Experts of a small language model: 40 experts in each of 10 layers.
Below are experts of layer 4 (counted from 0) of a mixture-of-experts language model. Rows are named router (the router's row for the expert), gate (a neuron's input weights, with its number), up (a neuron's input weights, with its number), down (a neuron's output weights, with its number) and show model dimensions 0-255. Each number is 128 + 32 x the weight over its row's rms, rounded and kept within 0 to 255.
Before each expert's rows: "gets" lists some tokens that make up at least twice as much of what it gets as of all text; "comes before" lists some tokens at least twice as common just after its tokens as in all text. This comes from a sample of Wikipedia text that the model never trained on. Tokens count by the router's weight.

# expert 4
gets: " |", "=", "el", "val", "que", " October"
comes before: " ", " of", " /", ":", " to", " −"
router [168 117 125 114  76 163 136 147 121 131  96  30 169 148 115 111 169 139 170 170 194 207 109  95 166 164 132  69 129  96 142 132 118  79 100 135 104  85 100  93  84  83 162 142 107 171 133 181  69 108 124 170  95  97 121 115 194 150 102 174 111 103 134  72 181 104  95 114  87 135 118 150 187 139 114 121 137  84 135 130 159 157 196 145 120 152 149  97 154  48 105 133 105 127 109  67 106 126 148 125 137 139 177 113 130 123 102 123 123 119 127 148 122 158 126 130 180 122 134 171 127 135  55 166 119 113 148 116 162 145  80 132  73 148 131 100 117 102 124 159  42 160  70 178 121 114 207 104 108  72  98 152 121 111  94 100  55 131 193 176 111 150 141 167 107 148 136 122 130 151 188 157 133 139 162 110 120  97  88 103 158 146 161 117 129 129  95 147 119 106 146 144  74 150 153 136 142 118  98 171 137 123 102 157  78 118 150 150 137 129 181 127 113 178 108 113 111 114 143 103 145 167 139 154 119 157 133  77 141 163 152 111 136 215 146  80 127 166 164 134 163 120  94  92 123  54 134 112  84 193 117 140 133 107 135  86]
gate1 [138 149 125  97  99 159 156 139 130 115  91  77 136  63 117 139 120 134 115 113 181 120 146  62  73 125 145  78 107 129 179  94  81  95 174 202  90 116 148 124 165 144 156 120 152 175 123 145 128 130 155 111 117  99  95  77 159 104 156 115 154 129 151 167 172 136 170  71  58 137 112 157 174 162 159  87 149 113 121 165  97 113 134 155 112 155 175 143 221  73 125 143 136 182 175 161 127  91 130 105 183 100 118 157 158 149 146  93 160 125 120 160  98 132 184  80  16 100  66 141 125 151 125 124 136 162 149 150  92 172 112  85 121 105 123  62 139 167 121 128  92 217 144 179 120 132 159 214 143 141 160 165 122 129 116 100 147 112 130 108 132  99 123 123 117 110 124 143 116 167 121 112 137 196 115 105  88 146 156 112  75 124 129 138 155 148  95 127 106 106  99  71 105 125 146  95 146 127 112 141 151  79 146 145  79 105 154 132  63  78 196 167 100 143 120 121 116 173  98 147  85 158  92  84 114  95 109  82 135 143 115 134 172 112 106 160  96 155 176 135 190 114 107  83 104  87 137 180 114 120 137 119 150 164 119  97]
up1 [151 134 161 165 110 122 121  97 160  59 180 125 110  52 136 161 103 133 140 147  98 157 118 130 133 119  81 111 102 146 133 145 122 125  98 110 109  81 104 124 149 124 106  82 183  75 100 188 153 143 164 145  79 165 103  84  72 155 147  98 103 112 127 104 128 138 123  98  88 162 199 153 145  95 135 182  86 103  82 160  55  60 113 108 128 142  95 129 158 111 132 142  68 164 136 167  69  85  96 131 163 117 114 121 199 114 141 125 149 115 128 177 139 133 143 149 131 104 155 159  93 159 113 139 161 138 106  97 133 157 113 173 135 126 110 154 170 128 118 158 114 113 118 123 143 111  97 102 158 153 106 160 131 157  73 116 108  73  97 200 103 122 106 184  90 104 115 175  93 167 178 202 122 167 147 118 138 136 124  82 110 162 151  97 124 162 146  72  67 144 143 118 176 103 146  83  95 169 115  69 139 133 102 170 115  96  80 131  93 105  79 162  96 184  71 102 161 108  54 155 102  58 172 128 169 141 175 133 144 154 136 130  85 163 127 109 133  99 127  94 110  69 125 132 130 120  85 164 102 142 147 158  32 122 123 167]
down1 [124 142  83 126 117 127 117 145  91 181 163  89 104 165 109 171 142 136 177  93 111 141 198 170 119  94 117  72 110 132 139 168  60 105 159  94 175 127 136  81 149 150 170 134 182 150 178 125  78 157 133 136 182 145 169 126 140 125 164 109 221 164 102 128 105 116 142 153  82  92  71 123 109  36 147 112 129  77 110 112 108 188  94  87 129 106 111 101 105 139 134 152 142 113  88 152 129 118 114 143 117  40 153 104 104 108  95 142 146 110 165 167 105 119 164 216 148 107 132 118 179  69 169 149  67 107 183 142  86 144 112 126 137 145 124 139 128 125  89 156 127 133 134 127 114 144 103 188  76 119 177  72 127  93  95 153 156 183  96 193  86 155 164 123 152 131 201 132 174 127 157 117 119 102 123  88 138 147  96 137 129  92 112 121 146 161 131 187 157  51 103 145 116  86 165 132 107 133 163 135 131 150 116 127 124 135 118 101 126  86 126  83  94 156 138 142 117 102  91 137 138 124  89  84 126 174 118 149 164 163 201 136 149 108 125 163  42 142 123  88 162 175 128 135 119 117  86 120 141 121 198 172 102 152 132 122]

# expert 29
gets: "8", "1", "7", "6", "5", "2"
comes before: " |", ".", "–", ",", "8", "5"
router [164  88 128  74  98 131 118 123 131 143  25 147 114 190 128 145 125 140 182 107 214 136 102  83 136 171 172  97 132 122 120 119 145 117  74 113 116 133 120  84 143  83 138 179 138 111 116 134 146 152 141 159 185 126 113 171 153 111  55 142  82 152 135 101 147 101  91 115 144 161  93 211 169 116 105 134 105 120  99 127 160 121 185 141 126 167 138 100 195 112 107 238 120 189 151 113 150 111 131  78 124 129 153 133 113 135 137  71 129 187 140 138 102 185 135 107 171 110  73 174 123 161  97 163 122 148 108  68 176 106  84 129  47  80 107 137 136 137 113 108  78 154 122 129 104 126 148 119 163 146 146 144 118 133  95  85  96 168 148 139  90 116 156 189 146 148 105 132 170 170 119 130 151  92 143 149 125 114 150  72 135 176 161  94 130 145 122 137 151  64 179 145  96 105 131 142  80 103 144 126 108 145 111 137 107 121 122 174 122 137 122 129 119 131 130 115 217 138 160 140 171 189 111 122  87 180 172  95 158 168 113 119 114 135 145  18 166 150 104 160 148 140 123  99 132  91 147 141 111 145 108 144  80 150 124  81]
gate3 [155  97 145 133 107 217 108 142 165 172 105 183 120 168  18 143 131 103 171 137 130  94 168  97 118 152 128 138 120 112 165 114  90 144 131 159 142  81  63 100 152 111 132 150 123 151  88 153 173  71  81 146  74 142 166  73 118  84 114 152 133 120  88 106 163  80 100 126  86 179 159 106 150 108 108 175 149 143 106 132 111 153 136 140 111 158 122 111 157 143 121 164 126 190 112 150 152 133 143  69 170 124 133 157 152 126 116 141 151 114 133 129 138 161 171 142 136 195 115 141 148  89 100 111 137 112 190 113 148 121  86 127 131 117 116 137  88 181 134 141 166 198 108  64 139 104 140 101 106  99 136 138 168 111 136 157  76 142 125 147 125 107 109 131  98 132 118  97 192 114 153 106 160 141 148  95 110 188 174 106 141 183 183 119 165 130 201 123 102 162 139 100 101 135 135 112 162 168 160  96 189 181 172 132 133 117 179  87 181 131 135 188 142 111 159 124  88  71  82 119 132 115 152  77 170 148  82 132 146 162  62 162 148 139  64 131 127  64 139 210 147  88 132 147 161 100 152 128 164 148  96 144  88  85 178 106]
up3 [ 77 119  91 130 116 101 131 136 100 160 128 133  78 157 104 145 130 154 127 172 207 101 194 161 172 154 126 116 193 120 183 205  76 143 106 118 118 103 101 162 124 125 103 155 128  90 115 146 174 138  93 136 118  88  81 137 146 163 127 100 167 159 163 162 110 176 195 109 202 164 131 130  72 163 177 179  85 162 133 132  91 168 127  80 134 157 127 110 142 137 235 134 156 107  61 138 145 127 127 186  71 123 155  80  88  92 116 183 140  76 146 132  94  98 101 138 128 107 130 132 113  93 105 114 121 179 125 150 111 101  72  85 125  86  90 184 142 172 168 145 106 128 111 120 104  78 116 147 136  90 133 119 114 126 117 117 110  67 149  99 130 130 178 130 125 155 175  65 113 135 167 147  78 100 112  86  85 129 115 124 157 143 141 199 130 103 122 120 143 170 151 109 151 177 141  89  81 123 116 143 116 150  94 144 140 142 142 139  88  87 143 106 140 141 160 134 129 137 136  90 141 108 123  87 150  48 107 179 104 115  91 151 103 136 155 171 123 134 171  84  95 159 108 162 120  72 149 139 186 107 136 120 128 137 128 229]
down3 [134  90 142 115 158 116 136 132 120 127 130 118 174 118 126 170  85 115  68 103 110 131 112 150 106 101 126 135 164 145 156 118 119 142 170 106 112 146 171 103  78 131 149  85 184 144 110 127 152 208 106 137 131 130 170  80 139 212 122  85  67 137 143  93 166 126 132 160 149 128 112 117 117 170 123 136  70 141 122  92 149 144 149 130  87 136 181 148 129 127 141 178 133 141 191 167 125 121 140  99 207  94 151 128 146 137 134 135  96 102 120 150 153 132  78  92 176  38 108  91 112 101 141 109  87 127  93  75 155 116 105  73 134 167 167 136 145 148 160 167 122 218 125 140 116 105 155  76 121 104 112  99 123  82 131 107  84  95 167 101  99 151 171 132 159 156  98 111 138 123 172 129 118 143 127 127  61 153 161 162 149 143 127 124 190 174 122  61 157 174  67 136 136 137 140  99 117 155  83 101 194  69 110 116 137 177 145 128 175 159  62 121 117 104 159 164  87 129 196  80  83  97 107  57  70 145 127 125 117 135  92 176 102 135 106 140 110  54 117 193 142 141 119 184 114 125 129 104  91 194 109 168 148 147 140  89]

# expert 18
gets: ":", ";", "==", "===", ");", " –"
comes before: " ", "See", " \"", " The", " A", "History"
router [110 121  79 132 113 136 179  96 142 149  93 114 133 143  40 132 129  63 149 101 174 189  93 150 113 129 126 123 130  87  70 188 133 106 102 105 107 122 147 138  89 101  76 144 125 127 145 148 134 179 122 165 119 138 101 170 166 130  86 137  86  94 162  52 128  75 111 111 156  93 111 181 143 113 105  83 149 144 145 149 173 118 158  96 199  97 180 143 173 131 105 173 137 131 134 141 118 157 147 139 127 142 106 139 102  97 142 120 120 152 148  99 178 151 164 141 173 141 104 148  80 130  65 194 213 115 112 114 191 152 105 108  76 101 114 167 123 162 104 137  91 127 101 105 140  74 174 128  97 115 176 168 167  35 103  79 120 175  98 119 103 121  92 147 158 100 120  77 168 158 113 148  90 136 162 131 135  86 142 141 113  95 181 137 133 162 109 160 134 135 125 177  80 136 134 131  93 104 103 142 104 163 128 135 122 151 175 188 106 149 141  92 112 155 154  82 166 126 162 127  95 141  87 146 100 152 120  74 126 151 102 142 133 136 107 118 154  94  74 154 171 116 219 124  77  94 160 186 136 156 104 210 157 135  95 110]
gate3 [107 127 105  72 179 128 109 136 140 120 121 146 126 148  55 116 113 113 135 132 110 115 144  93 173 158 100 102 103  98 162 124 101 149 110 111 121 143 127 125  97 158 171 140 148 122 150 140 137 164  50  90 114 139 139 129  60 152 157 187 173  92 146 133 137 105 139 128 205 117 194 137  91 133  68 155 114 143 115 132  94 130 134 150 137 121 188 146 189 142 169 120 176 111 186  98  82 138 129 152 117 219 158 179 163  75 141 146 147 142 202 183 143 148 125 173  97 150  85 139 130 168  72 118 161 139  88  33 125 104  76 107 146 123 148 100 138 130  98  98 192 150 129 117 148 165 165  84 127 136  87 107  81 154 154 118 106  64  89 116 118 123 127 186 172 181 147 124 128 150 113 112  71 141 125 157  92 137  85 122 131 143 146 146 162 158 121  94  96 122 132 110  86 114 167 131  76 112 113 107 109 136 160 144 146 112 182 128 159 117 170 111 172  52  92 103 139 204 129 130  91 106 109 124 170 143 158  77 116 174 157 117 184 168 151 169 152  98 129 141 123 164 176 144 131 154 103 105 122 181  76 176 118 203 139 163]
up3 [152 122  86  72 167  94 116 118  76 161 181  87 182 131   0  65 107 126 112 152 141 163 150  91  94 103  85  84 119 142 119 109  59 166 108 130 157  95 119 136 116  90 185 138 128 148 108 167 144 138 126 113 160 112  82 131  66 189 106 133 121  64 132 179  85 129 116 118  92  90 149 123 153 160 133 108  97 157 152 186 115 136  88 131 112 133 181 114 131 116 136  93 114 119 127 118 133  74 128 128 105 109 159  75 120 192  90 106 112 121 146 131 129 109 162  89 135 121 177 107 125 114 148 134 107 104 160  81 182 168 109 140  76 128 156 174 137 142  66 104 146 136  90 171 205  90 121 140 131 191 124 132 127 150 168 115 102 129 141 137 103 169  82 123 157  73 173 106 152 122  78 156 103 207 137 129 132 115 132 199 158 133 125 118 153 148 143 112 165 152 138 125 123 142 150 138 107 115 154 153 106 137 117 138  92  99 119 120 125  70 139 162 175 126 116 102  66 152 145 166 172 143 119 118  96 122 145  81 132 128 181  75 132 130 117  98 144  94  98 184 141 122 119 166  98  39 134 146 137 171 198 101 149 112 220 110]
down3 [149 147  58 162 176 126 192  94 131 140 138 131 101 151 216 122 120 205 181 106 129 114 156 143  93 140 128 177 116 150 130 129 130 125 133 164  87 135  78 143  85 145  83 106 102 120 144  82 118 126 104  89 136 130 111 157  75 145 115  66 131 120  97 151 116 146 114  99 128 128 111 109 164 113 105 109 178 104 108  77 146 146  80 143 153 160 159 157 107 156 198 140 145 102 135 103 108 175 115 170 136 100 171 119  60 134 151 130 158 159  92 139  97 128  61 112  63 102  99 105 119 162 161  89 166 149 143  52 126 122 196 164 104 160 118 131 171 153 100 101 141 138 129 108 101 119  82 117 154 132 107 145 110 118 148 167 125 129  46 164  81 129  96 141  82 199 164 136 122 118 145  61 189 144 166 134  85 168 142 107 141 119  95 152 179 138 145 172  88  84 157 125  62 181 110 151 176 127 158 119 131 167 149 136 110 150 124 168 197 150 160 185  92 130 110 131  83 164 120 165  75 136 129 169  83 175 147  79 113 189 141 116 161  99 123 155 100 149 118 174 153 116  63 173 126  69 124 138 125 117 144 111 149 148 107 177]

# expert 14
gets: "4", "6", "5", "7", "8", " had"
comes before: " |", " been", ".", "0", "5", "–"
router [136  98 121 108 119 103 111 121  95  97 110 137 133 125  46 123 163 123 182  99 138 151 130 117 144  97 134 143 167 103 118 116 113 108  86 116 129 129  79 126 164 127 108 189 142 133  94 174 140 169  80 133  94  92 115 133 127 116  71 123  83 142 116  87 150  64 130 145 118 165  72 177 143 107 141  63 139  91 137 158 158 133 136 131 193 178 109  84 113 102 108 210 109 156 155 106 109 158 197 182  49 113  92  86 112  54 139 163 105 200 138  71 124 133 103  74 175 168  73 146  85 107  80 167 153  97 157 124 133 155  76 182 138 116 101 111 141 140 145 195  91 111 109 147 174 127 153 147 159  74 160 135 122 174 138  90 152 139 123 130  71 105 113 190 145 123  99 163 134 140 113 102 133 150 103 141 113 100 103 153 100 131 160 111 191  92 116 160 102  44 164 120 123 149 128 152 115 109 138 164  69 135 147  96 124 145 121 139  95 140 112  86 132 198  71 100 187 174 147 121 127 126  95 110 114 150 185  84 143 149 152 110 140 116 147  76 121 152 102 103 151 150 166 120  63 156 200 133 133 149 146 177 103 119 155 105]
gate0 [107 191  89  90 104 163 130 126 108  50 172 104  77 122  80  81  91  88 141 114 107 124 165 137 165  71 107 121 167  71 159 130 167 119 146 156 161 123 149 143 196  91  75 121 106 119  73 184  87 206  92 161 132 134 144 190 133  54 125 149 113 148 168 113  80 103 161 143 139 149 156 130 125  87  99  95  78  99 138  98 130 144 100  96 116 145 175  78 177  92 117 112 130 107 143 181 163 131 124 133  94  95  93 141 139 171 170 155  96 131 134  96 137 181 103 121 111 114 124 122 142 174 117 135 147 185 146 157 102 137  71 119 174 156  38 117 220 130 121 129 129 141 109 194  96 103 139  97 187 178 116 165 159 109 134 126 173  69 152 127 124 128 131 100 138 158 123 174 137 138  77 109 135 124  93 112 127 119  97 145  80  68 146 138 112 136 160 107 142 131 119 165 145  90  86  77 133 136 160 112 150 124 142  57 113 121 139 142 152  98 119 111 155 118 107 156 137 137 146  91 125  93 168  84 136 202 135 168  58 103 118 146  97 152 146 138  88  84 119  90 130 155 163  99  87  71 115 143 163 149 167 179 132  93 137 154]
up0 [138  54 108 112 174  70 177  45 174 106 129  71 124 170 148 157 180 124 122 165 203 135 122 101 118 116 146  73  67 124 162 159  56 131 158 154 114 149 206 126 163 116 140 137 112 139 140 109 137 169 179 152 181  89 110 165 111 125  79 107 101 140 124 154 160  78  61 134 101 183 109 120 112 177 123  76 161  92 127 171 143  96  67  96 129 151 148 112 160 127 140 126 107 126 118 173  92  70  88 122 166 117 148 135  93  85 171 121 138 108  72  79 140 149 128 223 127  87 111  47  75 157 173  92 160 125 113  97 156  92 203 112  59  67  78  47 125 137  91 182 124  61 137 149 130 109 105 131 100 114 100 119  95 135 160 104 119 101 160 154 130 134  64 141 121 102 111 134 131 149 167 109 114 116  99 162  90 123  97 153  92 122 108 136 172 138 142 131 111 112 181 135 107 173 114 119 157 171 139  95 141 138  94 123 119 123  98 135 173 143 150 156 115 125  96 136 122 130  82 154 112 126 132 114  92 118 140 153 110 143 151 157 106 168 148 118 133 149  85 100 125 156 127  99 169 174 117  98 122 110 133  99 123 135 138  79]
down0 [119 150 116 155 117  99 110 136 184 136 103 164 128 136 148 206 101 149 137 157 136  94 137 157 151 175 170  97 142 154 114  87 123 127  90 106 146 127 108  87 131 144 128 205 147 172  83 141 131  97 182 123 120 192  69 102 115 139 111 109  88  94 142 132 123 119 126 174 104 155 138 124 107  93  93 126 142 131 115 161 141 178 137 128 114 156 162 170  64 163  96 143 107 131 160  71 125 128 113 136  90 139 131 112  91 117 158 198 102 186 169  98 115 109 130 138  76 127 134  84 176 145 149 138 150 101 101 157  58 132 106  97 118 103 102 175 157 102 100 107 176 179 111  75 169 135 192 165 119  85 162 159 129 125 146 161  99  98 186 141 119  59 200 116 123 139 103 163 208 131 172 127 145 165 142 149 156  87 171 166 164 110 119 145  77 135 166  72  72 130  96 104 100 141 140 172 114  47 170 158 109 208  98 131 158  84 120  61 146 133 176  96 129  91 131 139 123 104 152 120 103 161 151 149 133 100 172 118 170  84  65 120  90 134 104 116  97 171 107  79 145 141 121  98 111 209 135 111 142 169 115 125 178 134 137  93]

# expert 0
gets: ".", "==", " |", " =", " ==", "==="
comes before: "\n", " The", " He", " In", " It", " This"
router [146 150 110 109  80 150 136 119  72 100 108 115 116 116 100 128 117 172 140 176 142 167 128 177 171 133  93 109 184 136  99 107 130  94  93 165  74 119  54 133  90 110 128 177 127 110 162 115  82 158 136 178 140 134  96 136 185 168  97 125 113 155 194  65 123  36 112 110 119 132 125 189 138 101  69 151 173 132 180 182 121 125 167 139 132 122 139 111 134  99 108 194 120 133 120 121 109 123 181  90 122 120 131 131  92 116  69 168 118 127 117 148 109 170 189 129 126 114 124 183  82 128  70 117 146  58 147 136 143  79  81 183  70 139 115 144 166 119 139 154 138 116  97 138 125 117 179  85 122 169 142 169  94 147 115 170 122  92  85 169 110 119 122 205 135 113 155 113 132 187 144 118  93 108 132 118 150 112 177 120 144 157 172 143 130  98 119 135  99 106 147 109  79 142 107 156 128  98  68 176 119 112 147 168 108 139 113 116 127  76 120 169 144 156 101  74 154 111 139 135 111 165 145 114  50 136 108  58 166 151  81 150 135 173 173  70  91 179 121 143 163 112 161 118 117  66 170 151 152 201 113 194 112 104 117  93]
gate0 [141 175 125  86 139 148 123 180 132  96 176 136 147 136 139 141 108 140 133  86 143  99 152 128 137 130 130  74 188 168 127 156 148  86 107 149 142 154 115 108 122 149 105 142  52  86 100  88 103 162  96 142 125 237 139 158 138 117  77 121 170 138 166 159  95  70 111 201  81 134 137 104 146  57 110 141 139 132 119 105  95 115 129 161 122 122 162  35 201 126 123 178 137 112 215 157 141 143 126 150  60 131  84 104 140 126 136 101  41 158  48 162 110 131 153 122 124 122 157 149 113  98 103 100 127 125 199 109 147 128 107 227 135 112 116 169 165 146  94 169 122 108  70 129 117 150 137 177 214 126 162 150 107  94 174 201 137 152 150  95 141 161 157 132 100 132 153 163 123 121 111 129 116 127 111 193 144 103  87  94 140  46 129 151 201 133 137 140 136 103 127 132 135 124 159 116 135  83  85 129 102 117 196 137 164 184 157 137 124 119 113 118 112 158 126 102 118 144 126 134 114 163 142 136  86 166 160 191 127 143 103 127 107 107 105  96 133  92  58 147 132 134 141 153 128 140 148 126 113 161  81 124 112 121 127 147]
up0 [136 139 134  84 117 103  90 111 179 115  84 116 126 171 116 129 132 144  78  30 137 120 140 101 152 154 144  83 100 139 112 115  73 151 119 158 158 135  88 109 100 152 137 151 151 161 226 136 130 136 113 154 146 146 150 159 131 148 134 116 121  98 136  98 130 162 107 113 153 141 173 126 141 219 161 108 158 101 103 129 121 118 138 114 123 123  82 133 123 134 137 136 151 121 123 108 171 160 117  63 120 135 125 181 150 165 129  83 175 161 141 138  51 161  83 104 148  63  80  98  79 108 105 156 174 124  99 154 116 169 129 115  55 164 129 117 145 135  93 139 107 122  70 112 147 181  88 109 120 115 135  97  91 113 153  97 132 127  98 107 114 148  84 144 172 158 117 173 139  58 153 115 127 126  88 180  83  95 137 173 145 139  95  85 131 133 188  59 147 167 134 126 175 111 149  96 102 203  98 102  84 101 142 172  86 140  96 163 113 190 109  95 185 116 122 133 130 133 159 147  79 189 138 139 142 112 134 118 165  95  94 126 139 121 113 175 155  97 123 129 105 109 200 153 119 168 108 151 129  87 255 106 108 140 145 154]
down0 [110 120 116  85 155  88 111 135 198 102 124 132 164 138 110 120 150  68 166  63 181 121 141 130 157 109 130 109  93 178 123  82 129  86 157 164 161 144  44 167 143 126 150 173 133  91 145  91 133 129 107 116 123 103 149 151 145 137 131  96 122 160 125 177 122 124 113  79 137 137 166 111 149 171 146  91 134 175 149  88 110 151  67 110  70  95 141 120 144 134 127 137 142 122 122 194 114 155 158  84 106 136  63 157 166 125 127 147 126  89 126 130 103  76 107 133 180 125 165 146 111 214 109  90 114 174 121 133 102 128  82 115  84  88  60 158 138 175  98 155 152 194  78  50 113 143 128 168 159 134 136 189 174  74 149 103 157  98  99 146 129 129  79 133 131 159  83  86 122  84 121 117 151 139 136 144 129 135  84 131 161 157 176 128 157 196 139  98 160 126 163 102 128 108 101 141  45 104 142 119 151  74 118 113 126 136 121 164 226  88 170  96 160 107  72 172 106 131 174 160 128 108 155 153 146  76  84 134 155  90 185 178 179  97 131 107  96  89  99 124 164 199  91 116 137 163 148 108 110 144 127 137 121 118 136 128]

# expert 17
gets: "3", "7", "9", " after", "c", " United"
comes before: " |", ",", " States", ")", " (", "%"
router [163  84 129 111 116 153 118  87 142  77  72 116 117 129  87 138 112 133 160 151 174 148 144  87 125 139 100  88 156  93  95 125 128 126 137 137  73  66  85 111 158 146 124 134 120  72 141 188 116 153 121 145 165 125  87 131 191 161  95 122 106 122 157 116 182 106 105 143 128 137 120 164 141 119  84 165 202 150 183 139 112 162 144  89 119 177 137 102 168  98 112 158 137 163 146 106 129 133 128 174 140  84 116 108 117 126 124 133 102 130 156 117 138 155 157  89 155 115  67 207 140 110  79 125 135 137 163 136 166 161  90  94  89  92  95 157 140 150 119 152  86 162 118  90 183 120 150 112 145 124  74 134 194 135  36 143 174  69  66 125  75 113 116 152  97 149 151  69 173 133 134 164 134  65 147 159 145 109 138 101 105 137 173 161 132 156  92 162 118 132 202 211  74 116 127 149  96 100 128 161  80 202  89 178 111 141 114 177 103 103 144  82  64 144 104  92 186 113 116 131 125 154 130 119 106 127 149  84 155 178 139 196 116 124 126 105  64 200 124 148 141 121 141 150  98 165 163 138 118 138 127 157  76 156 150  87]
gate2 [118  96  95 141 160 146 125 156 188  74 132 152 201 163  68 124 143 120  97 113 165  75  73 102 162 110  94 121 178 156 124 144 139 125 177 167 181 129 195 115 124  93 104 159 117 178  87 140 199 185 126 176 104 149  91 130 128  79  61 134 121 131 224 180 121 102 129 125 131 168 126  88  79 174 117 166 123 159  84 144 147  91  81 120 121 129 132 142  98 114 137 133 148 143 157 139 106 132  94 131 146 133 108 117  89 156  84  89 171 117 150 164 115 124 149  99 142 163 172 185  90 130 141 188 136 133 117 131 113 139 105 117  99  88 142 165 108 136 137  98 110 140 114 121 169 119 119 137 168 185 114 132 141 139  99 131 119  47  67 177 113 105 147 156 124 135 199 125 163 133 116 144 115 103 180 170 147  16 193 200 101 151 198 196 137 125 132 146  90 107 127 154 115 128 138 141  80 137 170 129  90 133 101 171  99 105 153 132  92 129 100 119 149 130 207  88  93 137 110 147 151 157  99  97  96 142  69 126 163 151 166 102 133 127  98 146 125 173  97 155 114 130 127 157  88 102 141 139  86 139 154 142 127  81  87 139]
up2 [133 154 139  92 159  90 164 115  93  87 201 120 144 108 178 122 185 113 142 123 121  86  93  65  94 145 180  76 210 118 153 136 145 109 155  95 103 114 107 134 146 132 176 147  73  82 109 126 124 175 139 136 110  89  51 103  85 111 164  84 187 144 138  83 140 146 123 119 147 110 139 133 136 151 148 118 162 156 103 152  83  88 110 175  97 148 121 153  76 145 117  76 148 128 142 109 138 168 167 193 115 129 119 174 127 109 150 156 115  95  53 140  65 161 121 144  96 137 111 159 174 171 141 109 154 145 108 113 144  97  90 103 156 164 129 185  90 126 117 138 141 185 130 157  93 107 125 114 127 120 132  70 179 190  68 135 124 151 122 104 141 150  82 117 140  69 115 113 111 136  87 172 127  94 180 111 124 148 185 144  97 124 201 164 123 143 101 134 184  87 124 134 141 129 150 128  91 182 136 102 130 178 140 159 105 100 196 127 158  27  62 156 123 150 166 128 184 140  90 147  88 114 144 117 165 120 110 130 160 164 132  80 105 117  90 131 127 139 143 143 162 143  79 173 158 150 113 136  54 163 120 123 181 113  89 110]
down2 [ 51 190 105 139 158 199 160 103 140  75  92 120 119 113 125 165 152 160 127 131  87 136  79 113  92 139 132 120 121 193  61 103  98 145  76 109 135  95 100 175 138 131 100 107 134 120  85 126  92 123  93 123 205 111 145  87  83 144 110 155 119  83 129 158 110  79  76 104  95 164 103  63  96 118 145 117 144  94 128  95  88 119 102  96 123 153 127 143 178 156  99  90 108 131 147 132 100 137 122  80 118  99 126 160 127 157  53 118  81  80 143 102 120  95 147 117 147 126 127 161 181 142 164 199 132 123  89 126 158 153 140 167 119 187 117 155 112  73 134 154  93 108 151 107  95 122 110 147 128 122 200  92 145 132  42 160 144 140 145 156 104 123 147  63 172 233 151 104 136  75 138 152 109 109  97 115 117 114 129 170  75 125  97  76 114 116 130 112 126 173 138 146 140  85 154 176 116  89 131  90 161 114 128 148  99 102 148 112 134 133  53 147 167 128 129 147 119 122 142 100 154 167 144  79  93 166 158 165 120 163  86 146 187 103 144 102 140  98 160 198  77 110 111  87 149 129 104 129 186  90 101 103 170 153 127 192]